Weights of a small mixture-of-experts language model, trained from scratch on English Wikipedia.
Training: a variant of SOAP for the experts, 4928 steps.
Below are experts of layer 7 (counted from 0) of a mixture-of-experts language model. Rows are named router (the router's row for the expert), gate (a neuron's input weights, with its number), up (a neuron's input weights, with its number) and show model dimensions 0-255. Each number is 128 + 32 x the weight over its row's rms, rounded and kept within 0 to 255.
After each expert's rows: a language model's description of what the expert responds to; "mostly gets" lists some tokens that are sent to it at least half of the time. This comes from a sample of Wikipedia text that the model never trained on.

# expert 13
router [120 125 176 101 126 125 173 136 155  85 128 156  62 163 123 124 150 139 103  75 128  97 126  92 116  97 105 149 171 195  86 151 125 166 185 141 164 125 125 125 116 118 122 147 116 180 165 121 138 126 127 142 158 111 171 166 127 179 113 140 122  95 128 183 160 197 130  71 138 140 148 200 159 104 105 132 127 164 147 146 148  63 138 113 188 193 100 146  96 143 203 161  70 146 137 184 140 100 156 119 166 147 158 190 158 173  96  59 154  87 111 140  94 108 108 139 150 137  81 142 128  74 125  85  82 130 110 206 119 159 131  97 158 178 118 163  84 128 102 157 123  69  97 116 135 117 194 143 105 112 122 179 178 139 162 142 120 165  98 175 128  71 120  97 120 109  72 158 133 146 152 128 165 130 168 128 120  69  87  33 175 130 186 155 114  66  89 108 121  88 144 128 152 154  97 118 169 160 158 138 105 113 110  93 104  89 123 111 174  85 137 143 138 153  93  83 101 143 174  86 157 182 108 118 148 155 123  47  85  85 122 112 138 164 132 132 134 102 140  91 162 124 127 134 109  88 134 117 122 141 118 161 143 115 101 121]
gate0 [112 153  85 143 140 136 151 138 165 113 145 217 140 104 149  73 139 133  97 152 175 156 136  74 175 123 109 132 167 116 159  75 113 130 131 134 152 172 170 159 164 159 113 173 106 144 149  54 188 121 117 103  91 173  97 171 161  73 142 145 140  72 114 157 217 143  99 183  93 123 121 112 135 140 150 128 117 118  81  79 111 155  83  78 155 138 100 170 122 164 142 149  50  92 124 107 111 139 112 163 173 131 142 135  95 161 129 112 118 174 149 132 128 105 129  96  85 150 129 123 123 140 107 167  83  92 159  98  59  62 115 122 166 121 135 103 125 106 143 125  65 122 134 163 111 132 181 149  97  97 113 188 107  87 144 194  88 149 107 132 128 190 172 144 125 122 123 100 114 155 178 148  92 181 158 134 123  66 105  81 154 101 105 167  75 161 146 167 140 108 111 157 136 110 127 134  82 122 135 177 180 179 117 115 128 118 139 137 128 149 135 128 136 105 159 124 125 126  96  55 139  94 142 150 108  94 122 126 110  97 120 170 166  90  54 123 103  80  82 139 112  29 165 159  65 110  79 143 124 131 124 120 194 110 116  99]
up0 [117 151 150 113 233  86 143 104  74  78 143 137 187 158 113 171 140 106  83 184 156 140 142  93 124 114 129 167 167 115 148 126 123 108 150 103 182 146 176 130 135  92  69 119 141  88 146  86 171 109 128 148 154 144 183 132 202 139 141 116 153 176 132 140 164 110 150 154 114 132 148  75 172 123 151  92 152 112 123 154 120  87  81 161 146 115 109 125 134 145 127 127  60  97 112  58  77  95  71 129 174  68 135 109 131 165 128 118 101 132 141 157 100 160 163 114 148 123 100 173 104 159 101 146 135 119 186 144 100  63 106 186 125  82 134 124  69 131 114 141 104 128 171 103 113 131 181 117 149 109 127  87 153  84 116 114  71  99  61 126 138 173 147 154  74 152 134  94 144 160 109 127 179 145 195 116 140 183  88 162 150 153 201 176 101 117  95 174 102 145 190 156 128 169 143 175 128 125 107 101 157 204 109 141 136 105 125 110 112 110 160 173 149 118 122 174  74 120 138 145 109 133 103 180  73 126 102 124 113 161 131 102 128  98  98 126  83 115 131 113 144 125 159  33 152 160  94 161 124 110 159 121 119  96  80  76]
It responds to: Verb roots and derivational endings such as -ing, -ation, -ment, completing words like outrage, participates, improvement, plus verbs like use, attack.
mostly gets: " use", " attack", " attempt", " lack", " kill", " fall"

# expert 1
router [151 120 188 116 137 118  78 126  92 134  98  74 102 147 177  89  98 110 117  91 222 121  81 166 105  98 132 147  83 184 114 123 109 114 109 106 158  88  82 138 147 134 134 115 133 112 153 140  90  58 115 131 208 156 126 120 127 178 199  91 141 145 133 167  41 175 152 169 130 145 125 124  95  75 198 137 104 195 143 181 184 162  92  98 123 133 112 156 155 145  79 181  76 144 127 107 166 112 149 135 117 132 115 139 115 148 151  89  93 133 146 111 141 115 104 114 132 109 143 102  85 103 142 115 155 126  63 139 132 135 109 134  80 152 175 120 107 130 140 163 131 154 167 113  93 129 242 146 146 116 105 127  31 116  99 113 150 123 154 123 144 118  99 124 121  88  84 151 132 129 122 164 141 126  79 147  68 201 134  96 118 126 142 118 137  86 125  84  90  96 163  52  99 140 147 101 162 165 196 120 156 174 121 156 104  77 105 177 107 115 101 153 130 184 134  72 120 136 166 131 119 161  65  93 145 148 119 120 112 157 123 126 116 158 130 145 154  85 122 103 153 134  93 107 142 171  51  97 122 148 165 145 126 124 126 153]
gate0 [100  59 124 117 126 120  87 111  91 173 105 105 160 138 130  81 132  79 107 164 101 186 136  77 115  95 120 162 126 157 144 124 119  99 119 156 113 133 157 122 103 128  70 128 180 118 163 148 194 138 135 197 123  79 143 143 149  73 166 110 141 105 136  86 227 148  95 108 122 141 132 147 130 161 158  94 102 112 160  97 108 114 132  93 122 156 145 142 168 121  97 139  78 126 194 101 143 225  72 155  99 139 125  86  85 158 153  89 153 124 141 104 129 125 122  65 128 165  62 149 127 100 128 122 107 136  49 148  83 118 118 134 134 128 160 125 135  85  75 133 132 126 127 137 124 132 156 127 111 102  93 112 103 143 164  87 119 164 139 117 150  80 116  89 130 122 173 140 171  72 141  90  87 146 139 149 111 138 128 106 183 103 181 196 112 119 163  88 144  95 154 114 122  98 114 124 124 148 139 125  67 129  99 125 121 158 125  88  79 182  90  97 119 170  61 150  96 108 177 138 120 109 100 138 143 132 120  85 170 100 165  54 182  59 192 163 150  41 153 144 158 132 157  73 144 128 162 120 127 131 130 135  98 211 102  83]
up0 [111 114  88  98 146  83 171  91  91 140 119 122 128 147 113 112  94 160 117  83 135 138 170 145 126 156 107 107 115 203 152 173 139 113  79  76  98 125 140  85 122  52 150 138  85 112  97 193 110 181 140 125 151 152 108  57  41 152 167 170 113 138 114 159 106 164 112 124  91 173 118 134 149 118 150 123 130 138 110  76 174 138 103 164 131  95 122 126 103  89  74  97 167 111  90 114 194  90 124 101 109  65 135 140  93 133 104 137  84 143 120 117 141 132 159 136 101 171 166 122 131 179  64  74  76 172  42 172 118 161 141 152 110 116 123  95 129 115 125 208 123 109 111 124 155 135 112 141 132  88 170 106 135 161 108  89 123 131 126 138 133 154 156  98 126 135 116  90 144 142 133 166 109 160 110 117  85 105 154 163  95 148 131 121 122  81  62 176  73 142  73 106 122 136 107 157 158  91 105 142  97 107 147 178 135 117 155 123  89 126 169 147 146 124 171  53 124  98  87 161 119 136 188 144  60 182 145 115 177 179 125 150 102 122  83  86 124 126  65 118 120  67  87 120 109  64  90 127  72 158 141 136 184 144  80 105]
It responds to: Conjunctions, relative pronouns, infinitive to and subject pronouns that open a new clause, such as and, which, who, to, he.
mostly gets: " he", " who", " which", " it", " and", " but"

# expert 7
router [ 84  98 130 166 123 156 112 126 145 125 162 207 102  69  89 144  84  88  95 138 187  89 128 179 123 173 133  82  97 114 105 130  80 127 122 107  99 162 102 169 116 121 126 167 102 168 140 169 161 123 133 133 127 156 135 186 147 116 101 130 170 133 124 124 145 173 139 154 180 122 163 128 155 145 127  91  76 174 167 120 138 106  21 126 169  88 104 149 116 100 137 175 109 122 162 149 132  51 145 135 135 127  98 136 171 130 141 144 174 157 112 107 123 159 151  98 120 109 170 141 156  90 174 128 110 178  81 107 115 183 112 126 156 184 143 104 166 121 176 119 173 153 154  53 125 116 149 146 138  86 118 120 109 140 122 126  33 137  86 128 125 159 105  51  78 138 162 176 113 127 125  90  98 134 147  86 141 144 117  82 162 161 176 120 135 117  72  92 161 102  96 140 154  95 149 111 120 158 125 115 186 107 100 100 107 115 121 180 132 170 169 141 107  81 137  66  94 144  62 168 123 198 107  36 101 153 138 128 139 132 100  77  77 191 102  81 156 135 148 141 134  99 132 151 120 101 123 129 131  89 128  90  88  77 143 157]
gate0 [120 101 121  89 145 136 176 146 113 187  77 163  95 143  89  70 122 145 101 128  97 182 141 121  92 150 123 129 120 134  88 146 130 126 160 168  67 155 146 152 120 169 145 154 102 119 166 141 134 143 134  46 215  91  80 117 105 102 135 205  91  75 161  72 101 186 182 216 146  96 149 139 162 153  84 118 140 152 166 146  83 106 123 137 124 121  58 131 132 121 135 117 145 112 191 127  72 129 133 122 167 197 131 128 165  98 125 132 145 114 150 116 158 165 110 117 121 140 125 128 121 103 138 113  84  95  96 130  85 129 137  88 107 143 150 199 199 191 137  76 128  96 132 126 158 134 114 211 109  93 147 101 103 148 144 124 125 131 141 125  92 187  99 118  97  98 103 148 130 166  95 105 100 156 146  55 128 127  97 119 155 163 207 108 104 117  89 121 129 162 100 123 231 115 105  94 133 143 142  88 162 168 106  74 134 121 134  93 137 163 151 132 173 150 100 130 127 154  89 146  96 138 126 123 110 110 160 106 103  98 163 118 121 168  89 106  58 128  98 158 117  90 136 152  74 142 145 118 100 126 115 182 102 138 136  45]
up0 [130  94 206  84 173  68 187 171 111 149 110 139 132 102 111 101  84  96  98 103 160 108 133  51  97 173 131 108 142 138 102 168 103 141 140 114 106 139  82 138 125 134  99 164  74 140 131 101 117 138 102 127 139 101 122  69 228 127 115 148 134 178  63  58  96 126 162 203 128 101 152 104 153 150 136  91 133 169  93 150 153 135  79 109  59 133 133 106 158 161 117 137 113 151 171 123  65  91 105 153 144 115 131 156 168 141  66 107 121 137 158 134 120 171 149 144 188  97  82  90 167 100 135  66 114 164  67 113 131 185 104 128  89 134 158 171 161 146 164  89 182 134 136 156 101 112  97 160 162  94 152 129 146 165 104 115 157 122 138 126 113 127 105 135 131  97 115 162 138 157 138 112  70 146 120  83 133 114 111 117 154 126 160 148 110 169 122 139 160 149 125 125 141  79  83 134 120 171 107  71 146 178 186  73 104 103 128  95 164 166 146 123 183 202  72 193 154 161 104  96 113 126 103 137  95 111 149  98 146 106 125 149 105 179 124  84 106 159 157  96  98 173 149 190 144  94  99 110 105 141  73  98 100 154 108  85]
It responds to: Opening pieces of split words after articles or prepositions, typically Latin prefixes such as re, con, ex, pro, inter.
mostly gets: " re", " con", " ex", " inter", " sub", " out"

# expert 12
router [140  58 146 114 101 158 141 157 130 162 122 131 133 123  99  97  77 142 112  90 116  83 170 140 150 129 100  81 132 129 143 105 106  73 113  85 160 106 132 149  63 146 129 154 157 123 103 165 108  94 121 149 166 136 108  87 100 162 120 136  70 100 189 127  85 182 179 135 160 125 177 114 144  63 125 161 136 108 168  65 173 139 151 100 181 134 127 141 151 115 123 123 110 156 179 134  87 162 144 174 187 106 147 117 113  76  95 121 153 203 167 112  99  95 137  79 138  94 151 113 129 137  70 100  98 141  94 107 133 133 107 113  74 128  99 128 117 102 175 133  87 164 138 103  89 132 147 133  71 206  99 152 131 114 120 116 161 130 188  95 129 167 128 157 110 120  47 187 120 129 149 164 124 188 139 169 134 111 128 108  49 118 126  97  91 108 101 128  69 110  93 105 112 100  69 155 154 129 208 158 137 146 154  74 143 161 106 133  93 140 123  87 121 102 167 106 180 163 114  94 125 142 128 112 129 157  57 126  93 178  81 191  98 176 120 113 178  95 116 184 156 160 120  76 100 147 173 115 123  80  93  99  92 142 141  84]
gate0 [122 138 167 130 105 124 115 141 104 147 102 143 144 171 156 185  85 150  99 125 124 154 151 158 180 113  76 113 159 106 129 118  95 130 143 152 149 141 102 167 169  66  77 121   0 101 166 155 152 163 155 151 116  85 167 134 137  92 122 130 100 113  99 108 128 134 139 169 100 123 104 116 110 155 100 133 159 119 132 161  98 132 153 143 104 144 190  58 115 142  75 180 157 119 100 157 136  82 129  68 117 191 145 143 100  98 130  91 128 137 144 144 126 152 122 142 124 130 168 128 128  72 134 125 150 102 122  37  91 126 157 155 106 156 141  95 149 165 121  82 118 104 172 170 114 127 103 134 170 144 132 186 119 128  89 214 139  75 151 117  87 141 122 133 156 176 105 184 131 103  39 130  97 138 127 143 141 126 159  83 166 162 157  84 123 114 120 148  90 111  93  58 170 142 169 113 113 200 144 177 110 135 182 103 147 178 107 166 147 115 143  78 134  67 147 135 186  77 119 161  92 120 121 130 111 173 152 106  79 178 147  80 102 159  88 150 138 167 123  94 193 148 121 178 166 136 122 141 162 119 138 152 169 174 153 180]
up0 [148  66  98 118 138 160 139 111  88 125 153  96 156 144 121  85 152 122 193 106 204  95 133 171 136 140 135 132  86 173 174 151 113 185 156 140 149 144 152  55 118 132 140 213 141 119 156  88  91 158 116 117  92  83 111 146 130 148 140  83 147 167 184 174 117 115 108 117 149 161 142 132  98 148 148  98  91 114 151 177  69 123 127 180 197  82 127 158 124 168 176  65 118 105 139  99  64 133 206  87 109 118  80 179  92 142 130 123 134 100 126 100 144 146 124 116 194 123 118 161 171 177 107 213 117 131 126 155 146 132 155  95 154 115  36 177  96 122  94 125 140 113  81 146 149 174 148 142 137 117 136  90 143 132 153 134 200 141  83 114 168 138 148 114 142 120 126 110  83  77 122 128 116 167 114 172 132 115  51 132 140 177 166 179 124 204 182 139 142 147  90 151 119 109 119 136 143  72  97 133 108  76  95  78 104 112 130  85 117 145 107  91 100 120 115 129 111 167 135  97 111 100 144 110 170 121 130 101  86 159 151 129 155 125  86 112 166 113 143 104 103 113 157 112  65  78  94 152  62 139 117 137 167 162 127 121]
It responds to: Pipe characters starting or dividing table cells, plus colons, semicolons, hyphens and equals signs in lists, infoboxes and tables.
mostly gets: "|", " |", " —;", ");", "=", "°N"

# expert 3
router [179 124  94 132 121  94 159  45  90 148 156 161  58 127 124 134 101 228 133  86 155 125 151 132 181 140 131  95 123 117 113 130 106  88  79 164 156  95 125 120  91 156 168 161 114 152 143 158 183 103 117 121 142  90 150 100 170 143 159 117 109 136 149 146  86 170  93  98  97 124 159 148 159 160 114 122 110 153 113  50 152 112 120  77 109 114 131 108 194 154 144 124 124 133 103 116 117 112 126 152 172 116 105 155 155  71  90 101 185 151 179  69 130 152 132 130 156 112 143  97 137 112  96 143 145 119 133 116 122 165 165 181 120  73 146 116  87 107 150 152 113 100 146  90  61 140 153 130 110 102 109  97 121  49 152 116 110 102  92  92 167 122 100 104 156 110 114 122 129 157  76 135 145 109  96 172 167 118 176 132 121 186 135 122  85 104 150  89 152  35  96  96 110 117 101 122 141 127 198 172 160 129 179 127  68 157 134 136 111 174 204 160 218 109 154  96 177  83  88 160 107 112 137 170  53 132 133 114  90  94 104  82 150 111 122 136 114 120 116 159 101 150  98 110 117 183 178 160 168  57 138 106 116 118 113 142]
gate0 [172  57 122  84 174 127 155 155 154 116  75  57  96  69  79 110 160 131  92 152  88 113 143 128 153 137 128  99 188 148 106  77 167 145  89 140 111  88 138 152 170 117  86 130 141 111 108 158 104 122 151 171 160 145 114 177 138 131 123 166 164  57 116 105 170 117 125 154 101 161 144 121  83 160 133 152  80 121 135 141 120 117 129 130 126  80 148  71 136 143 125 134  71 124 116 150 172 112 103  98  71 147 162 108  98 129 168 140  77 175 102  95 169  82 113 140 131 112 104  93 165 201 135 175 135  99 123 138 148 170 168  97 125 142  62 130 123 135 139 131 173 157 119  70 124 121  78  78 145 129  30 146 158 171 159 123 130 150 167 129 106 200 111 220 208 158 126 141 150 146 162 117 128 101 140 154 125 130 106 117 134 143 135 140 208  90 113 128 131  96 141 123 148 136 148 113 152 105  73 128 150 127 127 135 154 161 140  73 138  96 200 172  90  98 108 182 167 149 125  98 102 153 139 108 159 117  87 161  79  92  60 133 142 157 174 145 139 148 214 123 160 139 156 156 135 124 111 169 151 144 131 171  83  99  92 146]
up0 [168 110 141 161 162 131 128  92  83 113 137  72 146 152 107 113  81 152 134 128 159 130 147  91 127 146 131 139 137 155 185 120 150 126 138  77 129 153 204 150 135 153 130  77 172 128 204 102 119 132 131 105 104 122 154  90  48 125 184 132 145 167  79 101 101 146 126 133 139 110 141  98 133 107 166 135 160 132  90 117 144 123 145 152  62 160 136 153  72 126  96 189 145 125 219 154 150 189 147 153 136  55  77 153 120  86  95 157  66 149  83 164 189 137 135 130 125 137 128 125 110  79 110 200 145 114  79 150 136 142 144 154 136 109  83 104  41 130  83 195 159 102  93 162 132 100 117  93 161 139 130 142 125 137  99 115  89 117 121 153 111 136 124  70  98 135 128 121  88  97 134 138 163  99 110  88 167 110 147  44  93 152 136 134 125 138 125 153 106 172 110 102 163 179 139 205  36  81 115 125 141 139 142 126 139 130 146 118 103  96 117 129 142 140 187 212 134  94 112 163 108 124 110 106  72 130  92 143 159 163 127 168  90 158 180 111 125  90 116 145 110 160 143 127 165 136 125  90 169 196 122 108 174 181 144  94]
It responds to: Line-break tokens ending list items or table rows, plus word pieces inside capitalized names, as in B-on-avista, Mar-quette, Che-vrolet.
mostly gets: ")\n", ".\n", "\"\n", "\n", " ===\n\n", "'\n"

# expert 10
router [129 143 149 107 131 130  53 113 138 138 119 134  97 123 137  99 173 122 144 142 150 103  85 132 107  73  88 152  84 179 108 164  59 170  95 132 167  99 153 157 155 154  86 132 181  93 127 161 216 148 144 134  98 139 173  65 104 156 127  94  66 119 159 201 129 116  89 152 127 130 131 114 106 150 116 176  81 105 125 126 131 107 180  60 111  95 153 130  93 122  98  83  89  72 137  84 126 115 157 149 121 101 141 118 135 148 187 148  82 152 143  92 187 153 116 166 115  89 136 152 124  77 120 159  87  85 130 106  70 114 125 116 109 159 136 114 137 124 101 129  88 139  99 138 123 111 150 174 126 132  99 154 113 161 219 167 137 187 101  71 148 147 161  93 132 166 102 196 138 190 205  76 151 151 176 119 103 110 146  99 100 117 128 128 118 130 143 169 152 166 111 112 115 121  79 164 116 117 128 151 161 136 184 150 113  95  92 133 129  79 127 157 142 148 212  98 125 107 153  57 163 133 178 100 111 170  82 179 141 131 122  90 138 128  83 100 129 138 169 134 183 187 147 175  83 144  94  94 122 108 174 125  90 151 114 127]
gate0 [171 110  82 181  97 100  88 143 113 159 147  83 142  83 121 167 133 149 128  59 142  63 172 132 111 141 164 102 149 136 126 137 113 170 155  80 117 171 190 157 133 112 124 133 137 170  74 182 114  84 118 147 143 169 150 114 122  98  87 122 124 139 155 120 155 121 100 173 108 157 116 106 102 124 138 139  82  72 183 128 116 118 110  59 129 126 135 222 113  98 130 136  89 119  55 172 133 160  92 127 146 165  96 111 142 130 116 169 132 131 107  96 180 100 114 125 114 121  81 103 120 128 128  94  79  85 172 117 146  83 147 171 104  73 140  81 150  86  96 169  82 118 143 126 135 137  96 106 121  52  97 140  68  61 111  42 142 186 126 145 136  66 175 156 138 123 130 131 124  89 183 173 117 159 138 165 106 147 144  92 118 158 121 120  94 155 107 132 125 121 141 147 153  87 115 142 115  94 216 126 173 123 154 173 203 126 138 211 110 102 164 155  82 107 149 204 147 163 137 138 118 119 180 161 137 154 122 157 129 124 127  89 107  73 154 135 134 138 134 136 119 140  94 167 100 170  95 153 126 142 194 180 147 132 115 156]
up0 [142 160 131 152 129 200  97 117  98 116  97 231 144 105 115 100 169 144 135 155 110 152 152 129 111 105  46 107  99 153 120 109  96 167 124 148  96 166 114 127 207 147  71  85  54 115 128  93 155 144  89 146  91 124 150 147 173 124 159 168 164  94  71 145 136 103 129 130 104 134  60 132 163 108 142 107 168 101  94 150 132 153 136 194 140 114 150 100 131 113 110  96  67 104 158 114  47 108 180 132 101  69 134 100  99  90  96 140 171 163 147 111  86 109 149  93 112 144 113  99 110  94 114 145  81 161 153 129  71 198 115 132 171 151  92 136 131 112 103 164 140 114 184 107  73 121 170 143 141 139 152 127 138 114 114 118 135 101 155 136 109 152 174 131 159 200 148 100 153 181 124 145 195 109 183 162 150  74 153 103 143  91 115 146 123 103 160 102 161 139 119 121 151 153 119 157  63 109 112  92 127 156 105 150 113 135 174  68 223 153 194  70 121 152 148 141 149 124 117 164 122 125 149 106 167 129 136 107  73  72  90 142 117 158 136 160 144 175 137 103 152 131 101 152 136 136 192 115 131 110 162 103 200 118 109 100]
It responds to: Middle and final pieces of non-English names, especially Slavic, German and accented letters, such as ö, š, ović, ova, berg.
mostly gets: "ö", "š", "ova", "ü", "ić", "р"

# expert 11
router [ 70 168 163  76  98 106 134  66 138 151 151 155 149 122 165  94 102 104  91 186 106 130 140 121 123 112 139 149  95  99 132 133  59  73 126 145 147 147 103 177 141 135 143 123 133 137 120 135 109 103 161  99 142 132 122 129 112 128 160 151 163 121 177 181  49 146 177 139 175 145 154 142 104 140 182 122 146 148  96 146 150  99 164  86 155 136 127 179 160 116 185 177  69 173 125 189 157 104 141 122 197 113  79 154 113 109 159 107 157 135 164  73 117 160 182  70 203  64 135  87  75  88 124 139  91 165 176 105 152 180 111 122  76 127  99  81 115 123 146 170  88 159 122 120  76 112 199 163  29 114 147 169 121 120 205 133 121 109 166 114 128 176 134 111  74 183 117 113  61 141 113 126 146 151 122 119 141  90  53 124  99 173 126 137  96  99 121 133  90  75 132  61 105 113 139 135 133 122 142 130 119 165 155  48 119 151 142 110 147 164 112 146 156 131 131 132 168 121 138 157 108 111 104 136 137 131  69 107  61 143 126 128 135 186 140 130  83 115 133 164 139 162  96 126 111 131 140 125 119 122 158 175 117 158 155 150]
gate0 [156  93 158 189 138 149 140 113 130 115 152 172  73 169 108 150  74  95 154 135  81 150 166 151 172 104 191 101 183  82 154 105 130 104 107  88 174 151  74 156 165 127 103 147 111 152 119 114 129 176 134 128 114 105 118 118 118 106 117 121 157 140 194 145 143  65 157 105 127 125 144 135 129 100 161 191 103  90 108 144  83 151 106 145 109 120  93 152  89 193 121  88 119 207  64 130 141 139 118 182 123 149 138 152 130 112 189 117  95 134 178 159 132 114 119 172  45 128  93 136 158 139 122 128 162  94 130  78 182  78 100 124 148  98 124  48 169 114 100 107 127 132  79  76  40 146 172  60  79 143 132 141  86 143 122 129 100 160 140 123 109 145 126 120 130  66  91 100  94 153 118  91  80 152 107 111 130 168  93  87 113 132 112 145 107 119 140 151 129 138 108 129 154 169  75  95 116  87 130 180 125 144 156 111 115  91 135 147 168 131 161 150 145 106 124  91 180  55 224 153 163 113 106  78 119 149 150 135 119 171 141 142 181 173 132  93 118 140 136 148 116 199 102 100 150 132  79 121 108 143 130  98 184  96 165  98]
up0 [127 143 100 139 158 148 179  64 138 138 136 149 106 141 109 155 116 121 122 133 122 119 147 139 123 134 139  79  85 109 137  24 126 117  84 163 192 198  40 162 115 135 156 101  93 104 114 151 135 141  91  83 135 101 138 107 138 138 100 150 149 159 159 158 135 111 119 111 183 120  89 155  93 168 107 142  79 125 187 148  51 111 179 131 127 120 108 182 120 148 223 173 114 169 106 156 112 129 110 171 111 146 114 133 125  83 207 187 124 162 124 165  65 166 116 133 112 153 112 132 163 146 126 115 144 141 182  65 104 101 124  98 203 117 136 102 119 162  97 153 106 139 138 106 101 116 219 121  96 129 104 130 118 136 136 136 122 111 117 126  92 202 129  95  70 149 104 129 100 167 155 138 156 121 111  70  74 117  69 128 111 148 117 114 127  59 111  58 131 104 147 109 168 113 152 115 122  98 167 178 150 170 114 113 136 104 147 118 176 103 117  69 132 149  76 110 147  60 187 130  97 134 149 175  94 117  99 174 177 125 122  76 156 146 151 109 155 128 102 135 163 121 135 134 153 195 123 132 100  95 160 133 133  78 126  92]
It responds to: Biographical past-tense verbs like was, went, became, died, and the commas, periods and semicolons closing clauses.
mostly gets: " was", "\".", " began", " became", " announced", " died"

# expert 5
router [141 109 136 158 107 171  91 134 134 116  92 141 111 117 131 101 165 131  96 155 131  92 178 155 120 122 128 136 118  75  87 152 127  97 174 156 157 131 111 100 154  63  52  99 104 158  82 108 240 137 123 195 189 152 142 118 154 128 120  95 143 175 146 101 120 163 125 185 137 135 175  96  99 151 111 130  93 157 157 168 116 116 141 132 103 144 116 148 148 102  56 151 195 130  83 142 105  85 129 207 120 116 176 142 172 155 108 115  71 128 137 140 112  88 158 152 147 162 142 141  55 135 167 116 120 194  93 126 182 172 118 165 134 136 133 160 118 170 115 222 160 129  94 154 151 192 120  66 145 108 124 176 156  72 116 157 116 172  91 135  67 152 126 110 160 119 108 130 109  63 143 183 162 133 136 113  90 147 151  85  60 111 176 108 161 143 133 143  82 109 130 101 123 121  59  98 119 174 137 128 169 124 144  92  94 111 115 135 144 129 112 155 132 132  97 117 157  77  93 112 105 136 106 152 149  94 134  78 136 146 136 107 131  87 128 118 105 142 135 122 120 174  69  89 106 162 112  61 136 164 142  86 160 129 179  61]
gate0 [ 62 130 164 146 122 127 197  61 175 145 123 120 127 159  71 100 167 105 128 129 115 144 182 164  90 110 134 131 156 108 121 160  85 116 151 108  77 128 163 131 143 151 128  97 155 163 111 174 169  49  91 131 140 145  98 110 128 135  89 138 130 187 135  61 142 147  87 209 185 158 127 124 122 146  94 138  87 113 135 132 117 146 107 145 146 123 119 114 177 147 171 156 107 255 100 184 128  99 129 144 127 158 111  93  82 197 122  99 125 135  72 150  97 127 190 149  86  29 106 147 120 127  98  49  96 151 119  91 136 104 110 128 105  50 101 126 119 124  97 127 142 156 110  87 219 109 154 136 132 114 130 121 139 129  75 109 105 111  80 126 139 131 109 130 148 155 132  47 117 120 122 122 136 130 103 123 131 125 167 115 162 123 126 140 176 114 145 150 155  42 130 135 114 114 109 138 151 153 114 154 140 106 174 151 200 143 130  69 165 104 112  99 174 135 175 139  98 136 111 127 138 162 122 134 133 117 108 119 140 127 172 159 128  93  97 153 140 164 145 129  67 167 153 111 152  69 137  88 153  95  94  86 148 118 166 185]
up0 [137 214 105 158 115 160 164 101 147 120 114 114 157 123 104 181 105 135  65  91 136 156 104 154  97  81 102 126 147  82 139 145  77  90 104  53 115 196 140 142 143 180  56 123  78 176 115 113 145 210  76 100 126 140 139  98  93 114 125  96  86 110 158  71 103 119  77 195 114 138 117 120 164  81 154 130 154 172 129 156  97  63 145 110 162  91 141 162 101 188 161 182 117 126 174 131 171 129 158 180 124 138 116 147  78 130 103 110 167 157 142 117 139 177 111 159 167  92 150  95 125  67 119 154 192 125 130 160 180 145 119  99  73 120  95 166 175 124 142 101 158 124 171 184 149 210 166  95 119 152 149 128 111 143 129 124 176 155 147 207 116 147 131 137 124 161 158 175 126 125  90 114 124 153 128 138 121 142  59 130  92 123 134  54  96 154 104 178 124 170 164  94 123  78 208 121 140 126  92 129 158  82 109 106 111 118 143 132 173  98 144 159 122 104  98 172 112 183 130 115 134 120 103  96 133 142 124 145 143 114 103 112 149 126 130  73 135 131  70 156 129 115 171 136  81 115 107 138 131 163  90 149 143 115 120  85]
It responds to: Field labels and digits in infoboxes, stats tables and coordinates, such as Climate, Starring, Total, Votes, and numbers after colons.
mostly gets: "″W", " %", " Date", " Votes", " Coordinates", " Total"